Weights of a small mixture-of-experts language model, trained from scratch on English Wikipedia: 10 layers, 42.9M parameters.
Below are experts of layer 2 (counted from 0) of a mixture-of-experts language model. Rows are named up (a neuron's input weights, with its number) and show model dimensions 0-63. Each number is 500 + 25 x the weight over its row's rms, rounded and kept within 0 to 999. Numbers have three digits each.
Before each expert's rows: a language model's description of what the expert responds to. This comes from a sample of Wikipedia text that the model never trained on.

# expert 60
It responds to: Middle or final pieces of proper nouns and words after a first piece, such as (E)aster, (United) Kingdom, M(ug)hal, Farn(ese).
up0:488523462474508468487477541462505502525480508540503504482500550492492482483473491536470559467495496502481512453474522479502474521487494503550468559549469493499446501507453531524511536487470513
up1:576478480506432555502520510487473508487509505489500502531507478493530514488497496523502542500471478522558508545523471562475502457515471482506507461486550519460519502539460494446495490481462478
up2:492504480490493469524483517456478485489534496489484473549518511491513467514490538478500536502507539449481469494470509485510441475472490498488496525459537443529491458485490459496499534461490499

# expert 23
It responds to: Word pieces that finish a started word, especially port in Airport, plus initial letters F, K, G and pieces like qu, or.
up0:490473461540494520530488531503518474480515511526472508469512503481494478514486513459449528462470507482539508489483499458499488520542474487517507532546496550522486479496467496476514491505496487
up1:480537513504507499505480499456474542556488509505488493536459487497503518515487464472487493460518528505512508506477493512470560511525537512516525474532479458477535499538497528509505550512509482
up2:512493528471468450488519514474464518479494487523446458538484480478509486462496496491513527535481517476500459524482507484504477521507506519485505500459486504486493472523530500524514525540507499

# expert 62
It responds to: Verbs and prepositions in song, album and film articles, such as written, released, by, to, plus slashes inside dates.
up0:495512469489525509480496508462520506523481542510461514479484479485434491520510467538451502491491476473510517489486470473545499482541469526571525473474490524506505478503436520524481531518495511
up1:492505472461503509455545504476453487516455484497521519483525508495520516513495487533540506518479482495553501530509453506493504518463476458497540495501502518478482481479494502491466467482468484
up2:500480516460526521491514523435499500512478508466463484544477516488497496506523503527491493477476518518478461481524488490498484490487491440505539507505509456532491441512447515479516545496510519

# expert 54
It responds to: Capital initials like B, L, V, Z and plural or possessive endings like ities, ers, 's, often in lists.
up0:514506490478503524515515518489466487508477502473447492502527515483489536538492436463514496493513477483498514482474511489496442511513494472522473506506494506502468500527495513483498479501511539
up1:536463508494470536481492512503485503495443486489481479506505490493504534485514459547477481448472468478509497534467518503467527543503501518513523468480505487482494491509447471507455517535448494
up2:459493505493533466465509490481492495495538478486473455525483533505480462477504493510540512523484575501507495439475501491528469464485481491517516499478479499519454463491494498480511504460511509

# expert 33
It responds to: Single-letter first pieces of names and words, mostly capitals D, G, W, F, Q, Z, as in F-ahey, D-earham, Br-asil.
up0:512478462488495486510491538506566500511504514518480524481513479506464477478509465530441527499507471452522553449468469495496490535494459512492507525497499551482521486504483475518502490482505487
up1:540503485505494497494516521539496482483515483517519532512472521454571536531491472527510516472466499493543509554527474493485504492481453542509484479516540497510530502505466532488503497531480532
up2:516491508505503458470492536470478451499528476465518488515491503510488510460562497549487529527524520479467429496517535497488471485500506483523499512498488459546444434490463494496456507461481508

# expert 48
It responds to: First digits of four-digit years after month or day in dates, such as 202(3), 201, 194(0), 199.
up0:483513482485452523447484461496545497480483473532507465484489501468466508521457545467476496506478515529507496521476516456479499486535501529501483509480508511533527506523465530507477500485503483
up1:508474501486482487468482496494472487536501448492477520454521512501522519500508473492480532520498546483513548478518534491504533486459496507535537533493527491532507520501462502513474498534465453
up2:507547528486488465484504458488507504489480529485498471515524507489508495495498531525543568510491529492497500487505551496527465475503499468508488497516499524533479506471524524519509545497453465

# expert 24
It responds to: Opening pieces of proper names and award titles plus words like by and during, such as Aw(ard), Nor(folk), N, Nav.
up0:483480477489465493491469515536515503524512503518481475493464505494502601495472524467468505523459505523523540539491470451511510535523509513492508485533497528519441515505450509536502530523510526
up1:537501538527468559494487508482473502494471484522499504495521505481475526548526521530500499450532502493521490513475492513501498546521498462511538542526511464503540520513477469515495511519453484
up2:503485498440479497484516478498514492472501516513470475526494521549525491423528511465503541472508524502496487492506496495530476472527492437517510475477509503552499468506510498501544531495523537

# expert 4
It responds to: Single lowercase or capital letters and short pieces opening a word inside names or common words, such as tri|d|ent, Un|d|én, |p|aused.
up0:499511482558519534477459531482514521544511517507502516504505471504476494506492482533473478540501470507500498482521470504461532509543545451565503495527495532471494498476500505522509480524512508
up1:480490510552527525476490512524476502507512532525452519509478512488513503495476491500526509515483525484452472532491499530517495466486506532534524442551498447496492528492496453509495540506437494
up2:481499520503452500467461521485497506540532469430517505536483502489527485491496453483501502507535497509479475485515508526527464498504452508507515519478572516492474486520487476507513513521481488

# expert 29
It responds to: First pieces of four-digit years such as 201, 200, 199 in date ranges, population years and tables, plus table pipes.
up0:517513457519501494495479488491530494510526510546482479463512497508539491508513462478515498492494475474496494527466457489510505499515507474459492518462465507525493501528507506561500507482586527
up1:540486524490527466532444505489460510490493466503493503536489482531500485514475525506550535493507551541546536504540510481490514498501470518553486473558464486485513513490503474490465486494474429
up2:493552513501491481491449483489498507513524533490537471533459487517507491514527479505489538510520497473509521500503506496496443477497515475525480495485483497563481503481539460530502519514483477

# expert 8
It responds to: Prepositions like in, of, at and from before dates and places in biographies, plus word-final pieces such as Peterborough, independent.
up0:501528536496494485512486512493518463502523513510513491492463534440528505499495472500458479487483478537513547490491452459502492502490497479468526506483494503490497478500478499517519495528538550
up1:503492489488489534481536492543482507509522512529470529515502533507525516503492450515500488494514539497502493496491496491487524468496530508535504496507499490462450514516481478505487530515495471
up2:541479530529505499503503470492476476534479496456512482506507486502514469466510527518501517472519524497476466526483481547533453475480501481498557489496476498510501458536519495499488542499495484

# expert 56
It responds to: Line breaks and list dashes after infobox fields and table rows, such as MLB debut entries and taxonomic lists, plus capital initials J, Y, X.
up0:473465449539531506509461534504531554476534503519488508495502475473508519499499478500511522477498492484500492513483509493520452539515481527497532523503476480483510501472495521474532484492528530
up1:517500444503499499445526518515452508485513446536493500508477494455497512508502527523507479500505498511515516538539520474512570555497498538477515512507486493448521527535510482509489468507519488
up2:489497501481485522507514463501472494521495530451467452466474472499483488454522499558521551533532526515499462490505523527488478499531497464516483473479529531542466483507534507525511523525436511

# expert 42
It responds to: Football positions and tokens in sports tables and institution names, such as MF, United, team, Cup, govern(ment), C.
up0:504527492482487469467479492484509531518498506541479474511487509496495521518455457489519505497492504526493511504444459453523515483546469467499494497494497563507490498525523478499515519468491503
up1:500498492509507530505518523529454480498444479467478461520511507468529498523508524534491551470498551522524495503502502499458502477529468517487521474510525460469552539545465475503498488474512469
up2:472522497490490492505504551521464540519495500432455462494464519504514500514486539492513526490461506539505463516515485510494461506487483487534517490478532498547477455518513512509490505523489495

# expert 9
It responds to: Pipe separators between cells in results and statistics tables, especially before numbers (racing, election tables), plus list dashes and paragraph breaks.
up0:459486487476531532502501538519508512514508500505453482494506489491478486540509474507468480472519552540475523488489482457484496490538532486490516535528458543514471490536516494509494495520508504
up1:514477515503494508478520480513472465499516481559462530495487465469495547505476529462492524473504512426509503493492526504509486476490468464518541499520525492501482514538468506484492479513469506
up2:477494493506476492513492498489464466489482455462510459528537508504511466496462498495455533471506541516515488533511545515527452468493495500507540539495500469524460432527494520519512521499524513

# expert 2
It responds to: Pipe separators between cells in wiki tables such as election results, filmographies and climate data, plus some "of" and "and" connectives.
up0:492517496514491524443439500510488468490509511516506493507500494472503524486476461546493489546493510514502484475517502449499482477510466462522509527508489545526493525522507524518468521529479551
up1:529499488467474531470499532497479489475440494539489495522474527455504503488523482544473522488496497471553494507490514539465529483495539507482518454459461474488491489474507496527509475542491457
up2:524497470493498465503512489496487520450523534497492514543528506492518492461508485502487561528501492493500498514505494503501490544461492447502527464461497462543500460524516532540544512467529520

# expert 14
It responds to: Articles and possessive determiners such as the, a, his, its and their, usually right after prepositions like of, in, to.
up0:495541483489472524509529546477511499469529542532465508493511506528495521466512459506508449454516485522486513509491523444464485556511485520508513537485529470531543534475506488490538517497455510
up1:489451518523540483503517511489467510511497493498558548537484483475523545518526494466499533492486524530520484526540489476464519499480512505568525484523505490446482525506465497486474504501521472
up2:510510527461472471525509510453512522475535522525458475528473510493549488487519479501545525511536528480461473495506468503502515483509457496501522509464545484505519497519513467461523543525473491

# expert 61
It responds to: Inner word pieces like hous in Stenhousemuir and housing, en in Slovenia, and commas after place or person names.
up0:506485485457514516471498497483544502481527540549463550510463489475487436498517487489508480493508524526464521528504464487520532518524513486513500537497488522508477521517506486501506526512519472
up1:502504472494514515514461510490459527524478509509507499534497559483481506532481492563503529492487521487498473512531506510509520463476473494472529495517540493504481535517476490495532568507490503
up2:529537476481518522489451451472517457497489492470502492519517504507536494450523498487526524508515502501502495486500445497492467516492509470493568465522495509501442450487487471507513474526524513

# expert 47
It responds to: List-item dashes at line starts, single digits in table cells, and bytes of Cyrillic, Bengali or Chinese script.
up0:454546485494525507501504522457500521506501503526485475508503489482500488551540487486490496493455514499494494462542503487476503498549521466537524529502501508530470498494522510532535497519500529
up1:522518477496523523470500533482500505520515457509520538472477529501500531517517486535518537485473558493494513496491487505484518517467499497512513514479513504511531540478459397446538489510452515
up2:521505543489503536494495516470486498539516526497542475492516501522533525486493496541547543488474545480540496472489483504503485483496497466482528488493555481533490492500506436501550495494496507

# expert 31
It responds to: Name-starting tokens in tables and lists, such as Park, West, Ch, Sh, Ph, in sports standings and election results.
up0:499507520492490534478506520506496508489483494550488455473470492496529468498508502517500493487544506513502509500426504476495476491524493508481507534489490516500508532495503533541553523508521526
up1:485528476512462508473482508476432490533506482492493563528501518504520486511476525498505527486501522504554474516450506505516535516492468516512557466498503441485487516499472508515507480542480455
up2:480512503517527487504482493478499480510508511472531487530486521472533507509542520480516491502491537489489522513474528483516497482496507478565507518479482489497457489525527519450479528497496494

# expert 59
It responds to: Last pieces before a table pipe or dash, like final year digits and country codes, plus coach in coaching staff lists.
up0:489518457529507502491477513515488533448503497488506463481498503405512511477467479486484526490489522570509508480482488491470493492538513499516503553557523460470482491499476472522495491485506541
up1:503501477468490439496540498510456456520489530506511542481465539509522544521512512513498519540521528526516483499522501503495550485465488535485519528510490469459483485496486516505481488494480459
up2:516514505490483489518490470529494505484510479475461496533480507548516481456509507492526560491515519514499486528505490512495475508501478449496517487530499497542533445575490497491520513464524469

# expert 39
It responds to: Articles and possessive determiners, mostly "the", also The, a, his, their, this, usually after prepositions like of, by, with.
up0:487546464537456515509471510463543532520492499514484493500447493497455496484502471497478500509517495460427517524499517462509500492557513460553515498471463511485512520483503546522485500494534527
up1:517511493471500486471505505500489501509498456511520491513470490461546546499470456527508505503473541512576455470519486538464493480475493509525526478480494508475512535471483492501483548500476491
up2:488483494478468433509547489491475462493518474514438492492494519476526505503534493531489470518522541511479473516519535523449539500497443468522502489539540522527504489482537515519540524501526492

# expert 28
It responds to: Small numbers and en dashes in table cells and date ranges, like 8, 15, and the dash in August 13 – November 1.
up0:491507497495486452512486523465479490504488493520494492518511505499480475498501480508520472485523482491532470473533503453491474475453495470512473531496490548513534523515475511497526509495482523
up1:549497490523516531531476511441450496512506451527472514545459521500509501539484483505522508480492512504529502474455526497497498535498495483515517473438538465490486477499489448483479473528498517
up2:531482502473482498530516510510472520531556506475476469519532471502489489463531498504544507489523526476467473492521490466483469480513451469509517479479486504537523465513485483453508530520518490